Weights of a small mixture-of-experts language model, trained from scratch on English Wikipedia: 620M tokens.
Below are experts of layer 7 (counted from 0) of a mixture-of-experts language model. Rows are named up (a neuron's input weights, with its number), down (a neuron's output weights, with its number) and show model dimensions 0-223. Each number is 50 + 10 x the weight over its row's rms, rounded and kept within 0 to 99.
Before each expert's rows: a language model's description of what the expert responds to; "comes after" lists some tokens at least twice as common just before its tokens as in all text. This comes from a sample of Wikipedia text that the model never trained on. Tokens count by the router's weight.

# expert 56
It responds to: Sports and competition nouns. Nouns about competitions and rankings, mostly after the or a, such as season, round, final, number, part and silver medal.
comes after: " the", " a", "-", "|", " first", " his"
up1:27 57 46 49 48 51 49 55 57 54 54 36 51 53 62 55 43 58 25 63 47 47 30 59 55 26 35 88 69 38 32 33 51 37 58 57 58 34 37 42 54 41 56 55 31 47 56 45 47 49 49 50 53 60 52 66 50 28 51 33 48 53 38 41 56 51 35 48 51 41 54 56 53 50 66 34 41 38 39 53 65 56 51 42 33 46 38 54 48 53 60 49 48 54 35 65 45 42 54 57 26 46 56 63 58 69 41 52 34 57 37 49 55 49 51 64 59 59 35 51 64 47 57 46 56 46 43 50 41 47 45 56 59 58 51 55 49 62 69 47 49 61 63 64 43 46 60 46 50 53 47 72 38 54 66 68 46 58 53 49 54 47 40 30 46 46 47 44 59 46 48 44 42 57 56 63 48 53 62 35 38 48 41 60 54 40 28 33 51 46 43 41 45 42 47 44 45 36 36 65 41 72 56 66 58 54 54 56 48 32 55 44 48 50 54 57 45 61 55 48 63 53 46 55
down1:63 48 54 36 51 60 57 43 48 63 62 53 37 60 64 47 49 47 50 59 43 38 63 34 52 51 49 62 29 42 59 47 42 60 47 52 63 39 62 34 49 32 53 40 46 68 56 59 41 47 50 53 58 45 62 47 56 64 37 56 46 46 52 59 52 44 46 42 64 68 45 61 54 70 44 42 41 40 67 45 48 54 44 36 44 57 45 45 58 45 41 54 39 43 62 45 39 35 40 35 57 37 44 40 60 41 32 60 54 31 51 63 67 59 58 63 59 52 48 55 57 43 57 54 49 36 54 49 53 46 55 41 46 50 47 45 69 47 41 63 42 67 60 46 52 60 59 56 58 65 32 46 63 43 57 31 41 54 29 46 29 38 39 56 45 46 51 57 59 41 53 43 35 49 27 34 68 52 59 33 57 43 38 54 73 40 55 50 57 36 33 35 37 54 53 39 53 44 56 52 60 44 54 46 38 52 30 66 46 31 64 64 52 33 49 48 55 55 62 49 49 61 66 38

# expert 11
It responds to: Common head nouns. Singular nouns right after the, a, his or their, often heads of phrases followed by of or plural s: role, death, value, area.
comes after: " the", " a", " his", " The", " their", " an"
up1:59 60 62 48 56 66 53 44 43 32 40 35 50 58 54 42 52 58 58 38 49 58 21 52 50 62 53 34 46 78 63 41 45 54 72 69 59 60 27 44 56 39 48 64 41 32 55 39 51 46 53 40 36 62 48 49 53 53 48 51 63 56 42 53 48 52 70 57 44 52 48 58 53 58 50 42 34 40 63 53 37 45 66 42 40 37 56 42 51 43 37 52 41 59 50 41 43 49 70 60 70 50 50 46 46 53 57 44 72 39 47 50 55 42 56 56 40 30 49 56 63 73 71 61 61 38 41 44 47 49 48 56 61 57 59 39 56 51 47 46 37 43 50 62 60 43 55 59 67 46 46 68 53 38 61 50 40 54 46 36 43 52 42 55 55 62 69 45 46 58 53 57 50 51 56 36 66 52 56 62 38 53 58 33 59 40 53 45 63 46 36 32 37 73 62 53 45 69 49 42 41 50 39 56 36 54 45 69 48 47 55 61 45 47 39 51 64 60 52 50 54 60 61 49
down1:44 58 50 53 42 59 69 49 53 42 53 43 54 48 47 61 56 59 54 36 48 44 53 57 58 41 65 48 54 30 46 48 57 46 42 37 53 56 48 31 39 62 54 57 40 35 45 47 45 75 42 51 41 45 59 72 48 47 59 51 57 52 64 54 30 55 40 50 52 44 53 32 46 32 43 57 50 39 62 50 48 63 38 60 43 43 56 51 39 43 48 37 45 44 22 45 59 41 40 53 57 34 56 65 47 47 56 59 56 41 26 46 36 49 38 38 65 60 44 53 53 71 50 50 52 56 58 58 62 54 55 58 39 52 43 43 37 49 69 41 53 49 62 29 44 41 52 63 53 48 64 50 53 54 47 56 52 55 39 47 57 48 51 39 33 62 39 58 49 41 36 51 68 49 54 57 58 55 35 45 73 54 54 56 39 52 49 45 44 43 68 52 33 52 46 35 65 47 57 44 62 48 69 34 63 51 55 46 28 40 42 37 52 76 15 39 52 52 36 40 53 53 61 63

# expert 42
It responds to: Compass and size words. Direction and dimension words such as north, West, high, short, long, often split like nor-th, in places, geography and descriptions.
comes after: " the", " in", " a", " of", " f", " Me"
up0:60 45 52 25 63 44 50 48 61 56 42 53 36 47 35 56 66 60 47 52 67 42 43 67 69 67 62 66 60 44 46 59 46 49 50 46 41 41 45 49 56 61 60 46 44 61 44 63 58 41 62 50 47 54 61 54 38 43 41 34 68 57 31 53 69 61 47 48 52 39 57 41 48 42 47 56 50 54 53 50 56 46 43 72 49 32 45 59 57 56 41 52 57 50 74 58 53 62 43 55 47 62 58 52 37 47 50 63 36 38 35 46 30 49 60 47 49 25 48 44 45 37 59 40 50 55 46 45 49 58 48 48 45 47 54 42 61 47 39 36 57 54 48 55 57 51 63 51 52 48 46 54 53 62 41 57 65 47 37 31 36 59 48 66 50 52 41 59 55 64 42 44 43 50 46 30 52 60 60 64 46 37 38 60 63 54 51 45 55 48 56 61 52 53 33 58 43 35 57 56 46 53 55 64 38 72 41 74 25 58 22 52 38 69 48 30 61 55 60 47 51 57 33 51
down0:54 50 63 44 38 69 48 62 56 62 45 51 55 51 45 50 33 20 68 53 63 66 48 74 57 52 38 53 59 54 59 48 37 47 52 72 37 48 44 53 36 66 56 51 53 50 45 55 63 41 61 50 45 72 46 45 51 56 50 39 51 54 66 77 60 38 44 46 37 47 48 40 42 48 65 53 32 54 31 55 34 56 40 50 54 45 43 43 53 53 66 52 48 32 54 78 45 46 45 25 51 29 39 47 58 67 35 50 39 50 56 48 42 41 43 39 35 54 46 51 38 39 55 57 41 48 70 46 54 50 54 44 56 67 55 45 57 43 42 47 21 42 54 53 59 56 40 44 50 40 43 60 39 41 50 36 52 49 61 68 53 71 42 47 35 66 41 62 52 48 49 38 56 59 46 43 49 46 63 46 57 40 56 40 57 41 48 42 57 54 59 64 46 44 39 58 61 50 37 54 33 48 56 47 57 43 38 44 37 46 25 44 52 55 55 43 50 44 55 52 62 43 40 48

# expert 40
It responds to: Table cell separators. Pipe characters separating cells in wiki tables of results, votes, sports standings and climate data, plus colons and semicolons in lists.
comes after: ")", "0", "%", "4", "3", "5"
up1:51 51 35 82 42 44 53 58 25 57 51 44 41 59 61 36 44 36 53 51 47 48 35 52 56 56 50 35 55 63 45 56 75 64 48 68 50 54 46 46 56 43 30 66 48 51 55 60 53 60 52 51 46 42 58 51 60 35 51 42 57 54 72 64 53 57 63 59 35 48 43 41 37 58 52 39 47 43 45 46 56 44 57 49 40 45 45 58 56 61 30 57 39 52 65 56 33 47 59 43 59 55 52 45 39 50 42 40 61 43 57 42 31 58 30 35 61 53 46 58 30 51 65 39 50 45 65 56 38 70 58 62 57 28 50 48 46 59 56 47 48 57 36 42 47 45 61 64 51 41 36 48 41 33 63 56 36 41 57 60 46 46 44 60 61 54 43 38 67 39 51 60 46 56 53 54 54 56 49 36 52 41 46 44 50 48 62 56 42 58 71 56 50 59 29 56 40 54 39 60 48 54 50 52 53 66 31 50 69 54 36 67 58 74 55 44 46 71 45 45 47 49 49 37
down1:50 38 44 63 56 42 52 66 43 46 55 49 58 55 47 45 44 61 35 29 54 38 61 54 50 61 55 45 50 42 48 60 56 56 53 59 66 50 52 41 46 74 53 52 40 53 55 49 46 45 47 50 54 31 45 47 38 64 54 69 39 60 48 39 66 49 52 52 61 60 47 38 37 53 48 55 55 38 49 46 29 39 49 52 40 38 57 53 53 69 45 50 40 65 38 43 72 61 37 76 48 35 46 49 65 49 65 55 71 43 60 54 60 48 60 61 51 27 59 63 36 62 70 66 63 41 58 69 43 46 53 29 58 50 58 57 39 62 42 50 65 33 35 44 39 44 60 60 46 42 55 34 39 48 53 45 47 62 48 52 51 31 43 64 63 51 28 39 37 60 67 27 34 38 44 46 59 40 47 65 47 48 49 54 54 49 58 56 35 42 46 51 42 55 56 49 42 56 44 58 56 49 49 35 56 54 52 60 53 42 56 52 60 58 35 62 40 37 50 57 68 52 59 60